Weights of a small mixture-of-experts language model, trained from scratch on English Wikipedia.
Experts: 128 squared ReLU neurons an expert, 3 picks a token.
Training: a variant of Muon for the experts, 336M tokens, 5124 steps.
Below are experts of layer 2 (counted from 0) of a mixture-of-experts language model. Rows are named router (the router's row for the expert) and show model dimensions 0-159. Each number is 50 + 12 x the weight over its row's rms, rounded and kept within 0 to 99.
After each expert's rows: "mostly gets" lists some tokens that are sent to it at least half of the time. This comes from a sample of Wikipedia text that the model never trained on.

# expert 246
router:45 46 57 56 47 39 31 62 51 37 37 61 28 63 65 45 51 56 64 53 54 49 58 35 71 74 41 44 61 49 60 43 58 59 46 49 64 44 39 47 45 47 61 56 45 19 48 48 39 35 42 36 27 68 40 47 56 47 62 54 55 69 68 48 59 70 46 48 59 35 38 58 52 48 50 52 47 74 49 37 41 50 60 65 47 54 59 51 56 42 44 46 35 49 32 26 48 51 53 49 51 32 64 47 39 74 38 51 47 41 39 34 42 45 39 51 47 50 61 44 49 79 43 41 62 79 72 37 24 36 41 80 64 36 84 62 40 49 52 65 49 49 36 47 54 46 72 57 53 48 60 70 55 44 52 76 44 53 64 45
mostly gets: "\n\n", ".\n\n", " =\n\n", "==\n", " |\n\n", "==\n\n"

# expert 254
router:61 65 26 36 37 55 35 62 35 56 34 29 40 69 60 37 41 64 60 33 57 66 64 65 62 53 34 41 61 40 47 42 58 63 31 57 61 70 60 36 40 66 37 44 66 37 62 65 75 38 59 58 41 53 39 54 61 30 55 62 61 55 65 69 46 62 37 38 64 54 54 60 40 60 39 32 37 60 33 38 57 61 40 64 40 69 60 51 57 53 49 44 40 48 44 39 55 36 33 40 64 35 61 38 37 69 37 43 67 36 38 41 34 44 38 37 41 60 63 54 37 60 49 55 55 63 57 38 39 65 61 61 57 32 64 56 46 64 35 64 34 64 38 66 61 53 59 49 56 47 57 48 61 34 47 56 61 39 70 38
mostly gets: "41", "57", "81", "84", "05", "31"

# expert 105
router:58 62 26 39 33 61 41 59 39 56 35 35 43 68 60 38 45 68 60 28 54 70 63 66 69 59 35 46 61 45 47 38 57 65 33 57 63 71 57 37 35 61 39 43 66 37 61 65 77 42 57 60 37 53 37 53 60 31 53 59 61 54 60 68 43 63 35 36 58 59 54 58 39 61 41 33 38 60 35 40 59 59 39 62 41 64 60 56 58 50 47 38 43 50 44 39 60 37 37 42 66 39 63 39 33 66 39 44 64 35 38 43 36 41 42 30 46 69 65 60 36 61 53 59 57 63 67 37 37 64 63 62 57 36 65 55 47 67 34 69 32 57 38 70 60 53 59 48 55 47 55 50 59 42 45 58 58 38 67 37
mostly gets: "ka", "ada", "na", "ari", "za", "hi"

# expert 73
router:53 52 30 32 43 37 47 74 39 37 33 52 41 57 63 26 47 61 73 42 63 71 73 45 49 59 37 49 54 56 63 60 46 65 46 72 61 59 54 45 41 57 30 37 45 48 49 76 68 49 67 40 49 43 45 42 49 45 64 67 66 57 58 71 54 47 43 16 54 50 40 44 42 40 41 34 22 68 43 36 55 56 56 49 50 48 67 57 48 61 45 29 38 52 29 52 61 43 29 30 47 31 63 49 44 69 45 36 60 40 49 53 32 48 53 31 42 51 52 56 21 72 59 48 51 51 61 47 26 51 52 55 50 48 55 44 51 67 46 66 41 62 43 64 64 42 50 65 47 50 49 60 63 42 63 56 69 46 70 42
mostly gets: " tr", " ad", " cont", " En", " ent", " en"

# expert 224
router:73 48 52 58 55 55 52 75 52 48 36 46 53 57 60 48 60 52 73 34 38 54 51 46 78 73 39 38 50 56 65 35 63 47 36 59 57 59 62 39 54 72 39 57 54 48 44 54 47 41 43 47 53 51 35 59 84 45 37 45 52 44 53 62 54 68 35 51 55 44 44 43 63 47 41 38 44 69 31 31 32 54 41 65 57 51 66 46 51 54 48 47 31 56 33 47 60 33 47 37 80 28 52 20 42 59 44 34 49 31 49 37 50 44 41 65 38 68 46 65 39 49 54 40 75 58 76 30 48 51 48 72 54 44 61 50 42 54 42 55 40 62 45 63 54 32 52 53 76 45 61 48 70 38 65 57 62 49 64 37
mostly gets: " |", ";", " —;", ");", "):"

# expert 40
router:60 67 26 36 39 58 40 59 38 55 35 34 41 64 59 38 46 68 61 29 51 72 65 65 64 58 37 42 61 39 44 40 59 63 33 59 65 72 58 36 41 67 38 45 65 37 64 65 76 38 54 59 40 52 42 53 61 32 52 57 62 53 62 68 41 61 36 34 65 57 54 58 42 57 39 30 34 62 37 38 54 61 35 61 41 67 58 52 59 51 51 34 39 50 46 39 58 37 39 44 64 40 59 35 35 65 39 41 65 37 39 40 35 39 44 34 46 65 64 53 36 58 51 57 53 64 61 42 36 66 65 62 54 33 64 57 48 68 35 66 36 64 40 70 58 49 62 49 55 48 57 49 64 40 50 59 58 36 68 34
mostly gets: "ma", "hi", " fem"

# expert 223
router:52 49 55 54 35 39 55 63 19 40 51 59 38 49 68 50 62 54 52 41 59 43 47 61 53 51 54 40 73 39 47 39 69 49 52 47 47 77 53 42 40 61 56 48 59 27 72 60 65 38 54 44 40 57 53 54 64 15 42 43 48 56 51 60 58 56 45 47 62 38 52 62 52 55 51 26 54 55 54 42 54 52 42 59 47 72 55 64 80 42 41 22 47 36 58 54 64 23 21 32 47 41 69 24 53 54 24 59 54 23 38 29 41 40 40 58 47 57 44 43 37 49 46 38 62 54 56 45 34 60 60 66 63 30 62 44 39 57 47 59 50 48 47 62 43 35 51 44 51 41 59 57 70 49 62 55 66 35 67 36
mostly gets: " the", " The", "The", "the"

# expert 67
router:48 45 48 53 51 40 47 54 51 45 48 40 61 60 58 45 42 46 69 45 43 61 52 47 56 59 49 55 52 64 44 57 66 45 41 51 56 56 37 55 35 45 72 44 54 39 51 54 33 41 37 46 47 59 62 67 65 47 36 54 64 63 46 38 42 45 44 45 52 60 59 46 47 53 53 54 44 43 56 38 45 61 42 65 56 43 51 55 66 46 56 45 35 36 51 45 79 43 40 49 45 31 49 40 42 72 42 55 55 34 50 51 49 50 50 42 74 51 55 69 14 85 32 52 53 73 81 40 33 42 65 70 54 20 55 52 57 58 20 59 11 67 37 48 57 37 64 58 65 63 44 77 71 42 51 52 42 48 38 28
mostly gets: "istan", " France", " Germany", " Italy", "burg", "rael"

# expert 85
router:72 60 57 44 41 48 50 57 50 51 38 63 53 51 53 50 41 51 58 52 56 58 60 34 47 79 52 46 63 41 50 38 71 51 37 74 77 71 58 49 34 47 40 36 67 46 36 48 66 53 62 57 23 62 51 42 58 22 54 42 58 60 58 72 54 65 34 24 72 41 65 51 41 55 38 41 45 73 39 29 54 54 55 65 54 42 54 53 68 41 37 31 41 47 45 52 46 40 47 38 76 30 58 46 35 52 23 55 49 49 47 40 43 51 39 59 39 49 63 63 49 51 32 49 51 72 68 44 49 55 60 49 40 54 50 49 34 46 53 50 49 72 20 76 54 54 52 53 75 54 63 43 52 39 49 51 67 30 43 49
mostly gets: " from", " to", " for", " on", " at", "to"

# expert 106
router:60 57 34 32 46 49 40 63 38 46 34 51 44 70 63 44 59 65 59 37 66 66 56 48 64 60 37 37 47 50 56 49 53 61 44 55 70 75 43 38 49 62 50 39 65 44 58 58 78 39 59 57 24 51 29 48 72 37 55 56 56 41 57 55 50 62 32 29 69 50 64 48 41 61 39 40 43 60 35 44 66 57 29 55 50 71 55 43 48 56 45 40 43 56 49 44 44 52 39 44 57 48 60 43 30 60 41 52 68 36 36 38 25 34 39 40 51 69 59 39 34 53 49 61 60 62 66 36 40 58 53 62 51 38 62 54 45 62 43 65 27 74 25 73 61 42 58 57 46 36 58 42 66 42 43 60 83 46 60 44
mostly gets: "ut", " aut", "ac", "eh", "ik", " ph"

# expert 202
router:68 53 49 66 51 41 47 69 20 42 43 42 59 49 51 39 36 64 73 47 44 58 58 44 70 64 41 49 61 43 49 56 62 54 47 47 70 49 40 23 44 52 62 72 51 47 54 73 42 47 63 34 27 45 37 39 62 39 55 31 51 49 42 47 41 70 48 20 74 40 57 74 50 61 43 54 42 45 52 61 55 52 40 57 48 71 65 60 48 61 65 48 23 23 26 54 52 41 35 47 61 47 56 45 46 56 49 40 52 30 37 43 37 52 41 51 43 69 56 44 45 65 41 45 75 59 55 38 52 50 56 49 56 49 60 73 52 67 44 57 46 59 34 50 78 40 42 56 45 51 44 56 53 49 74 70 45 24 44 43
mostly gets: " ft", " Total", " mi", " km", " located", "ulation"

# expert 81
router:57 60 55 36 43 35 52 67 32 47 47 53 47 51 56 38 42 71 57 44 55 53 53 34 49 77 48 58 48 36 48 29 72 63 28 72 51 49 57 39 25 47 48 47 47 56 41 54 66 45 61 58 50 53 33 62 50 34 60 46 76 57 73 67 64 53 38 33 59 55 68 44 38 54 29 54 41 78 29 52 57 57 53 50 57 62 51 60 76 47 35 49 43 31 38 54 46 48 52 38 80 48 68 41 54 45 36 39 59 52 21 47 43 58 41 58 40 59 62 46 36 52 36 41 67 57 49 49 47 66 43 50 50 46 60 49 37 47 48 57 48 61 13 60 53 47 68 41 71 51 64 45 54 49 67 72 67 38 40 40
mostly gets: " in", " from", " on", " In", " at", "In"

# expert 199
router:63 67 26 39 40 58 37 58 41 55 37 32 40 67 64 37 44 65 61 32 54 68 65 65 63 58 39 40 59 43 48 38 54 62 33 60 64 73 62 35 41 67 36 39 65 40 63 66 74 39 61 58 35 54 38 53 61 34 52 62 64 53 60 69 44 61 37 36 69 57 51 60 41 56 40 33 35 59 38 36 53 59 37 62 38 68 57 52 58 54 50 39 37 51 45 41 61 38 36 44 65 39 62 37 35 66 37 44 66 40 35 39 34 43 40 36 44 63 59 53 35 58 52 54 57 60 62 41 38 63 67 63 52 34 65 54 44 69 37 67 33 64 38 68 63 48 63 45 57 42 58 47 60 38 47 59 59 41 65 35
mostly gets: " Fl", "62", "ech", "man", "61"

# expert 17
router:55 50 31 69 41 42 49 74 47 42 36 55 47 44 45 49 38 53 47 29 42 63 57 40 53 64 42 55 66 56 52 43 43 62 34 52 61 50 63 25 28 55 66 60 85 47 69 69 45 31 37 54 50 37 35 66 56 51 65 32 55 48 51 38 48 52 57 52 55 37 60 79 51 52 59 43 44 47 40 33 62 63 39 60 52 62 54 61 57 38 57 47 33 29 47 44 56 47 29 46 50 49 47 39 21 77 44 45 45 42 45 38 44 63 54 70 59 55 52 64 36 76 36 42 60 70 57 42 64 51 38 52 52 45 56 57 39 63 47 63 46 65 36 58 68 21 47 39 66 49 50 43 75 55 74 45 38 36 44 50
mostly gets: "ast", "ish", "ite", "ae", " family", "ony"

# expert 33
router:60 64 25 33 37 59 40 61 38 51 38 36 40 68 59 38 46 66 58 30 52 69 66 67 66 57 35 43 59 44 43 37 55 65 35 59 63 69 59 39 45 65 39 41 68 35 63 65 73 40 60 59 39 52 38 56 58 36 51 61 65 56 60 65 42 60 36 37 64 54 52 56 39 61 37 33 32 60 35 35 52 62 33 58 44 68 61 48 57 50 47 38 39 50 45 37 61 40 37 39 63 40 59 36 35 67 34 43 64 35 34 42 40 39 39 32 48 63 62 54 35 57 50 55 57 62 59 35 34 65 65 61 54 33 66 55 45 67 32 66 34 63 36 68 60 50 59 48 55 46 60 52 61 35 47 55 62 41 67 38
mostly gets: " st", " b", "ger"

# expert 114
router:46 63 37 51 36 53 42 66 28 59 31 54 38 59 61 32 68 72 49 62 57 56 68 53 50 49 42 49 79 47 72 41 48 67 55 75 55 48 40 37 42 62 37 62 57 49 45 65 45 60 52 41 43 75 50 43 52 44 49 51 59 58 61 48 56 46 36 46 55 40 45 46 34 71 32 39 41 80 60 34 55 52 67 48 37 73 61 46 79 35 51 51 39 34 41 44 57 23 49 44 46 59 53 40 22 55 22 44 67 28 30 52 42 32 41 42 44 56 50 55 48 58 48 44 51 56 45 40 45 39 67 45 54 49 53 49 41 65 22 56 30 56 50 53 56 54 71 53 44 38 71 51 57 46 41 50 50 40 72 45
mostly gets: " Pe", " Q", " Sw", " Cr", " Pet", " Che"

# expert 48
router:43 47 26 40 48 51 31 51 38 51 35 59 47 50 54 24 72 58 40 51 53 75 52 50 72 53 30 53 80 55 62 47 51 55 54 51 60 49 38 36 38 63 44 62 67 45 68 90 48 48 36 33 29 61 46 47 61 42 39 53 64 45 52 57 35 55 51 39 60 45 57 50 29 75 46 48 38 53 48 35 24 54 42 55 60 46 57 49 70 66 47 47 47 42 37 36 57 40 51 45 42 48 53 43 39 77 40 54 55 58 40 37 30 27 56 60 60 53 62 76 36 45 38 51 51 75 60 45 43 59 63 76 44 53 53 49 55 65 45 66 35 64 39 49 57 47 65 34 68 36 62 46 48 37 46 53 60 45 57 48
mostly gets: "berg", "urg", "ston", "cc", "enn", " Paris"

# expert 29
router:58 63 27 35 36 61 40 60 35 56 35 32 40 65 61 37 45 68 59 30 53 70 64 65 65 59 37 42 61 44 45 36 55 66 30 57 64 72 54 40 43 67 38 40 68 37 63 66 77 41 60 60 37 53 37 47 60 37 50 64 60 54 63 68 43 62 36 36 67 53 50 58 40 59 37 32 32 58 36 41 53 62 37 59 43 70 52 49 56 51 50 40 34 52 43 40 58 39 40 44 64 44 63 39 37 68 36 42 64 39 35 37 35 34 39 33 44 62 56 55 35 60 51 54 53 57 61 38 36 64 62 61 55 32 67 58 48 67 34 67 31 63 40 68 58 50 58 46 59 45 52 49 59 42 48 58 58 35 69 36
mostly gets: "ur", " Pol", "33", "37"

# expert 214
router:66 81 49 37 46 59 29 57 44 53 42 62 38 56 57 42 41 51 46 49 58 62 51 46 68 59 49 33 57 47 42 39 41 55 41 77 54 50 40 48 42 47 47 41 45 38 64 52 61 55 41 36 51 56 53 43 51 49 43 52 63 61 48 67 64 44 16 39 83 49 55 59 55 48 27 54 22 62 29 51 41 51 54 84 48 62 47 62 62 42 63 51 51 30 56 49 57 36 29 37 51 53 60 38 40 65 32 44 62 48 35 39 21 58 36 42 36 56 55 48 39 46 56 46 62 87 70 52 37 41 48 57 58 53 70 63 60 52 47 56 34 50 52 62 49 48 64 61 68 37 66 40 61 53 74 49 63 45 49 42
mostly gets: "20", "18", "19", "17", "16", "15"

# expert 238
router:46 48 38 47 33 65 42 52 46 32 53 50 51 48 53 53 36 50 51 41 62 73 51 51 34 43 55 49 59 58 63 60 67 75 53 55 53 50 50 35 49 60 66 57 69 38 70 80 41 57 47 36 56 53 40 34 74 47 60 35 60 41 53 47 48 43 44 43 45 67 75 45 45 68 52 41 42 55 39 52 68 58 71 54 47 57 46 71 52 32 53 42 30 51 38 55 50 45 14 41 56 33 38 35 27 77 56 59 72 41 46 51 55 45 49 53 54 55 49 63 28 71 47 54 59 64 67 40 30 40 51 51 49 36 57 75 55 71 26 49 33 52 29 58 66 51 57 44 55 31 36 51 60 25 56 52 50 50 42 46
mostly gets: " sc", "sc", "iol", "lic", "reg", "-G"

# expert 206
router:63 64 25 34 36 54 41 62 40 55 38 33 41 64 60 36 44 61 59 32 53 69 64 68 66 59 36 38 60 41 45 43 59 65 31 59 63 73 60 38 41 65 39 43 67 36 64 64 77 37 58 57 38 52 37 53 57 32 53 60 62 53 62 68 40 60 37 36 65 56 53 58 38 60 41 31 36 61 36 35 49 61 37 62 42 68 58 52 58 51 49 36 37 49 44 37 56 38 38 41 64 39 62 38 31 66 38 43 65 38 36 40 39 40 41 39 43 63 61 49 35 57 53 62 55 61 60 39 33 61 64 65 54 35 63 56 45 69 35 66 36 65 37 68 59 49 60 51 52 47 56 54 63 40 48 59 59 38 68 36
mostly gets: "70", " Re", "ir", "30"

# expert 50
router:61 64 25 38 34 61 42 61 38 54 36 29 43 65 57 36 45 65 61 31 55 69 65 70 63 59 36 42 58 43 41 39 57 64 35 56 64 72 58 38 42 66 38 42 66 35 65 70 75 43 60 60 41 55 39 58 62 31 52 62 63 56 61 68 46 58 37 36 65 57 47 60 41 60 41 33 35 61 35 37 56 59 36 61 43 68 60 50 58 53 52 40 39 47 48 41 57 41 39 41 65 40 65 38 31 66 37 45 65 38 35 42 40 40 39 36 43 64 62 57 37 59 52 57 57 59 59 41 37 63 67 63 57 38 67 56 46 67 37 71 34 65 38 68 60 51 60 49 56 45 57 49 65 41 49 53 61 42 66 35
mostly gets: "00", "75", "03", "65", "99", "70"

# expert 241
router:61 46 29 54 51 60 20 67 27 34 44 60 34 49 55 34 62 60 40 46 42 84 49 54 42 49 47 46 66 53 68 53 45 66 49 68 61 45 33 22 56 54 39 48 50 44 58 79 51 49 46 40 37 61 37 41 60 40 66 46 63 59 59 44 61 69 45 44 62 52 59 62 61 80 45 57 15 50 48 52 51 55 74 42 36 56 59 60 61 45 47 41 29 50 32 48 59 39 53 54 51 50 44 56 51 50 47 47 62 42 40 37 48 55 57 45 40 56 61 43 34 50 48 62 54 82 79 16 36 38 56 47 45 39 47 54 59 58 42 48 46 56 31 43 49 26 62 43 62 34 53 55 51 41 55 56 56 56 66 41
mostly gets: " pl", "arn", " Pl", " stud", "tern", " oper"

# expert 110
router:52 45 50 58 32 32 51 72 52 53 34 53 44 50 46 37 38 57 57 46 58 54 48 38 46 71 43 34 59 54 44 59 60 47 46 72 53 59 53 42 29 51 55 44 66 29 72 55 70 45 52 53 43 78 36 61 43 43 38 43 60 68 48 68 37 69 48 56 49 59 63 44 50 47 41 12 46 49 55 30 48 58 53 44 49 43 55 45 71 38 44 39 33 57 37 52 74 19 48 33 49 45 70 52 54 62 36 49 50 53 55 45 26 35 40 59 57 61 59 41 54 69 56 40 47 56 45 34 46 56 69 63 69 42 70 41 58 68 32 71 52 63 36 51 65 51 68 48 73 43 66 41 63 33 43 48 67 38 45 35
mostly gets: "'s", " his", "'", " her", " its", " their"

# expert 117
router:41 51 57 72 46 29 45 68 50 40 50 48 51 55 62 50 30 51 52 56 37 49 39 45 59 52 36 54 61 36 64 45 75 63 49 57 44 42 45 47 23 43 60 64 46 47 53 61 32 40 39 29 48 70 55 55 54 51 42 66 50 34 42 39 47 61 26 36 58 58 50 66 63 54 50 55 52 53 52 54 46 80 55 59 39 50 47 63 64 39 50 33 27 42 42 57 51 41 46 49 53 35 59 37 33 61 47 50 60 48 59 48 52 60 68 39 44 40 42 72 32 80 61 43 60 62 76 26 20 48 52 52 57 35 42 54 53 41 25 53 24 58 43 52 71 46 64 63 54 70 62 70 74 38 54 69 47 62 51 42
mostly gets: " MF", "°W", "″W", " century", "°E", "″"

# expert 253
router:58 56 36 43 39 47 37 61 44 39 38 50 40 60 49 35 50 69 74 35 69 73 74 47 45 55 35 52 69 42 64 41 55 69 55 69 57 52 63 28 45 54 50 62 64 38 40 66 40 50 67 33 37 48 30 38 56 35 68 41 57 68 71 58 61 61 38 44 54 33 35 52 32 51 54 26 30 55 49 47 39 64 67 47 67 55 52 61 45 39 31 41 35 32 44 52 50 39 37 55 52 48 71 52 49 69 52 34 67 45 36 55 38 47 46 44 22 53 61 51 35 74 30 66 55 58 71 44 39 46 62 55 41 52 51 54 37 61 38 55 41 61 38 76 54 50 56 66 55 57 52 53 53 44 46 74 49 42 50 49
mostly gets: " con", " de", " cont", " pre", " dis", " Pre"

# expert 244
router:42 66 27 36 38 57 42 43 49 59 34 36 51 48 50 34 66 48 50 52 51 75 54 40 53 60 44 55 53 58 55 49 43 51 37 58 72 76 50 12 47 67 56 54 58 37 71 76 45 50 42 31 26 66 36 39 46 45 42 56 61 63 64 47 40 46 32 63 56 55 52 60 33 79 41 27 31 60 33 35 38 61 50 57 61 55 71 48 76 38 57 25 47 42 48 42 63 26 36 52 52 49 52 52 38 69 47 46 57 55 42 38 49 56 50 58 49 51 53 68 39 65 52 44 66 61 52 34 45 67 61 61 39 45 49 53 37 52 41 57 44 72 31 56 57 43 59 52 61 56 51 39 71 47 48 64 45 46 54 32
mostly gets: " John", "ard", "old", "ld", "arl", "ald"

# expert 94
router:58 65 56 41 47 35 25 67 45 32 50 44 36 44 57 46 61 51 70 48 62 46 43 58 66 69 50 54 52 58 62 29 67 52 43 57 46 62 58 54 48 74 60 59 44 44 46 45 61 56 45 49 52 65 51 57 49 42 41 61 66 41 47 65 62 42 48 43 80 51 57 43 53 44 24 43 36 52 47 36 40 44 68 73 32 60 64 70 55 60 40 16 34 49 35 43 63 49 43 57 70 39 47 20 35 46 41 61 58 49 46 28 42 54 37 38 52 78 59 68 42 67 53 48 68 53 54 25 47 57 66 51 66 37 61 61 56 52 53 54 39 55 44 65 63 34 50 51 79 37 61 40 52 42 64 66 46 50 41 37
mostly gets: "|", "@", "″N"

# expert 219
router:48 49 56 56 47 41 22 58 47 41 37 65 31 70 69 35 63 57 64 48 62 50 56 35 59 72 22 36 60 41 51 48 57 50 47 65 70 46 39 49 55 49 57 55 50 16 51 52 44 32 41 37 19 67 27 50 52 52 59 39 59 57 72 42 66 66 40 47 61 38 44 49 54 58 47 53 50 63 51 55 53 56 68 77 42 51 49 46 50 50 45 34 45 47 43 36 55 46 52 51 54 30 64 43 43 67 33 53 51 43 42 33 34 47 38 64 41 47 75 46 50 69 59 38 72 65 72 45 26 51 34 64 64 32 81 70 43 55 53 49 48 51 44 54 57 37 63 63 62 46 42 55 55 46 69 57 46 45 47 44
mostly gets: "\n\n", ".\n\n", " =\n\n", "==\n", ".\n", " |\n\n"

# expert 95
router:52 50 54 57 47 41 53 63 34 36 45 53 40 51 73 53 58 50 52 38 54 44 49 55 65 58 54 28 83 36 59 43 68 47 50 49 48 60 61 31 22 57 51 60 54 49 69 60 58 46 61 28 51 59 43 62 55 38 43 52 50 56 54 67 42 65 37 55 63 35 53 76 49 46 47 38 53 56 49 44 47 73 41 72 52 54 61 55 81 34 48 26 42 25 55 56 55 23 35 43 50 34 75 23 54 66 37 45 54 41 44 27 38 47 44 56 37 53 50 47 44 55 58 46 70 57 62 30 28 52 56 56 65 42 59 45 43 66 50 56 50 53 39 55 48 35 53 41 62 40 66 64 66 54 61 66 65 29 54 25
mostly gets: " the", "The", " The", "the"

# expert 141
router:50 47 35 31 50 49 46 58 33 60 19 62 45 48 55 41 68 53 53 37 55 76 50 53 58 56 30 56 63 56 69 45 51 47 39 71 55 64 50 19 37 60 45 56 54 51 44 56 47 55 46 51 44 66 42 33 59 48 57 61 60 51 53 34 52 45 31 58 55 32 51 68 44 74 39 25 29 67 60 46 48 67 55 52 34 47 68 46 62 38 63 28 32 24 63 45 55 28 43 57 49 51 51 47 31 52 48 38 63 56 34 31 46 42 62 58 55 67 66 67 49 62 52 36 54 54 62 23 46 34 61 54 44 39 55 50 42 49 38 56 48 81 40 63 58 38 62 42 54 72 63 38 60 32 49 58 43 50 60 33
mostly gets: " Mar", " John", " Col", " York", " Bar", " Gu"

# expert 213
router:66 56 58 57 57 32 24 51 46 31 33 57 36 67 44 32 65 45 65 51 57 48 48 43 59 61 50 49 68 46 59 35 59 37 54 67 62 47 65 43 28 55 35 65 51 54 60 49 43 60 47 39 54 67 35 63 64 43 40 56 55 49 53 67 62 48 40 37 46 37 43 44 53 51 50 42 42 59 49 36 35 54 50 65 54 43 59 45 71 43 46 28 14 23 39 41 53 29 55 49 56 25 71 56 47 50 51 56 49 45 39 27 43 44 46 57 37 53 69 41 47 60 64 42 64 84 66 19 39 48 36 57 49 50 71 62 35 61 56 69 51 50 47 52 75 40 56 41 65 53 66 68 58 47 60 61 56 44 53 45
mostly gets: "===", "==", "=", "====", " Total", " Best"

# expert 136
router:63 65 29 41 37 59 39 59 39 56 33 34 42 69 62 41 44 66 58 30 54 70 66 69 65 55 39 44 60 43 47 40 58 65 32 59 67 73 59 34 41 67 38 39 67 38 67 68 74 44 60 62 39 53 40 52 59 33 51 63 63 50 60 69 47 60 36 38 66 57 54 63 35 59 40 31 35 59 35 37 55 62 40 65 41 65 61 56 58 54 47 39 38 50 46 37 58 35 37 45 63 42 63 39 34 62 38 45 66 38 36 45 34 42 37 37 44 61 62 52 33 57 50 57 54 60 58 38 37 68 64 64 60 34 62 58 45 66 37 69 36 66 40 70 59 48 61 45 57 47 55 49 62 39 48 57 58 41 65 39
mostly gets: "ib", "ition", "og", "fl", "id", "ah"

# expert 123
router:71 74 56 43 48 61 34 62 42 42 34 56 33 67 53 43 39 53 53 51 61 62 56 59 61 68 47 38 62 48 41 51 39 40 47 67 56 54 41 47 33 49 49 33 43 46 48 51 49 56 39 35 51 70 54 50 48 52 47 59 53 62 43 65 61 58 24 32 71 38 58 54 58 52 30 58 16 58 44 38 48 66 61 74 60 52 42 70 74 48 64 40 40 37 49 40 68 39 40 41 41 52 60 50 42 61 39 53 58 44 30 45 23 56 36 41 46 66 62 46 19 43 57 45 64 76 81 49 38 40 47 57 66 54 58 63 62 49 47 72 31 46 54 57 50 51 68 47 58 44 66 48 72 55 61 49 63 46 55 28
mostly gets: "20", "19", "18"

# expert 70
router:59 64 26 35 37 59 37 60 39 56 36 29 42 67 61 41 46 67 59 33 50 68 64 69 63 55 35 40 62 41 45 39 56 64 29 57 64 71 56 37 36 64 34 44 67 36 62 64 76 41 59 59 38 51 35 54 57 34 49 62 62 50 61 65 44 61 38 37 63 52 50 58 42 58 39 33 32 57 37 33 54 59 34 61 39 65 61 48 58 49 46 40 39 46 47 37 55 36 33 44 63 43 61 37 38 64 34 41 64 38 32 42 36 40 37 32 46 62 59 54 35 60 52 57 56 64 62 41 37 66 62 58 57 31 65 54 47 66 36 66 31 63 38 68 58 47 59 45 54 42 58 48 60 36 46 58 59 39 68 36
mostly gets: "ij", " T", " Ma"

# expert 221
router:47 50 59 65 24 39 45 73 35 36 43 44 55 51 67 43 32 65 54 17 64 47 47 59 45 54 43 24 67 34 49 47 60 59 54 66 52 52 62 22 35 52 45 54 61 40 71 77 59 53 61 51 27 54 38 56 51 47 46 37 52 45 50 68 47 72 26 48 49 43 62 66 59 52 48 24 44 53 43 53 60 45 46 51 43 54 61 54 63 31 58 26 32 55 53 55 67 21 45 36 60 45 67 44 49 63 32 47 67 39 53 28 23 44 33 65 51 61 58 43 48 68 62 36 58 48 46 36 45 55 61 70 59 38 67 47 52 56 51 54 57 54 36 48 48 54 58 54 48 49 51 41 48 32 68 65 61 39 48 47
mostly gets: " an", "'s", " its", " An", " her", " his"

# expert 30
router:49 72 58 41 43 28 29 47 45 43 41 48 42 61 39 43 60 44 73 55 41 62 63 31 55 78 48 46 56 62 63 35 61 45 46 68 53 52 37 34 54 50 33 68 72 38 57 50 67 57 65 33 50 79 44 51 61 34 63 56 57 68 52 58 38 56 18 56 64 38 36 45 42 48 31 50 45 55 59 44 33 42 53 74 53 45 78 54 55 53 51 56 38 17 38 45 61 45 39 49 60 52 58 43 44 51 42 62 64 49 40 26 44 32 47 62 66 63 43 44 51 67 56 38 63 60 56 42 40 46 47 53 39 54 54 51 46 53 52 79 49 56 37 72 58 37 61 40 52 47 42 66 62 30 62 45 43 37 64 30
mostly gets: "=", " Mc", " William", " Wh", " Robert", " John"

# expert 79
router:55 51 30 60 48 54 21 67 33 31 42 62 32 56 53 34 41 46 60 55 37 63 62 56 62 44 35 58 71 44 43 56 49 52 52 78 60 51 51 17 45 57 55 60 51 48 66 55 36 57 45 40 50 46 31 39 60 32 48 45 56 44 61 41 58 60 49 43 53 43 56 71 63 44 40 42 38 58 41 59 61 74 53 67 66 48 62 60 42 55 62 35 25 53 37 54 40 36 24 35 56 44 46 52 29 64 48 56 62 38 38 32 44 44 61 72 49 62 62 62 34 81 46 40 58 51 75 23 43 36 41 49 54 44 59 80 44 45 45 59 54 53 24 59 63 49 44 55 57 45 48 56 54 45 61 57 41 55 37 55
mostly gets: "inal", "erv", " public", " state", " organ", " art"

# expert 211
router:45 56 46 52 49 61 47 70 37 35 42 57 51 51 52 11 39 51 58 15 60 50 52 44 67 41 49 36 61 35 65 54 46 66 58 44 67 51 41 35 39 46 53 62 58 49 48 58 63 38 63 62 38 50 46 53 79 49 55 53 49 60 43 69 55 58 22 48 48 35 63 48 41 42 37 25 51 80 47 53 61 44 60 52 43 68 56 60 54 36 48 10 46 54 44 55 54 28 48 41 77 35 58 40 47 66 24 36 50 26 46 50 42 41 40 53 56 59 64 44 49 80 52 58 59 47 46 45 50 57 63 58 54 44 69 52 39 50 55 78 45 57 52 59 55 50 60 55 51 45 48 60 61 44 57 65 67 41 62 44
mostly gets: " A", " a", " an", "A", " one", " An"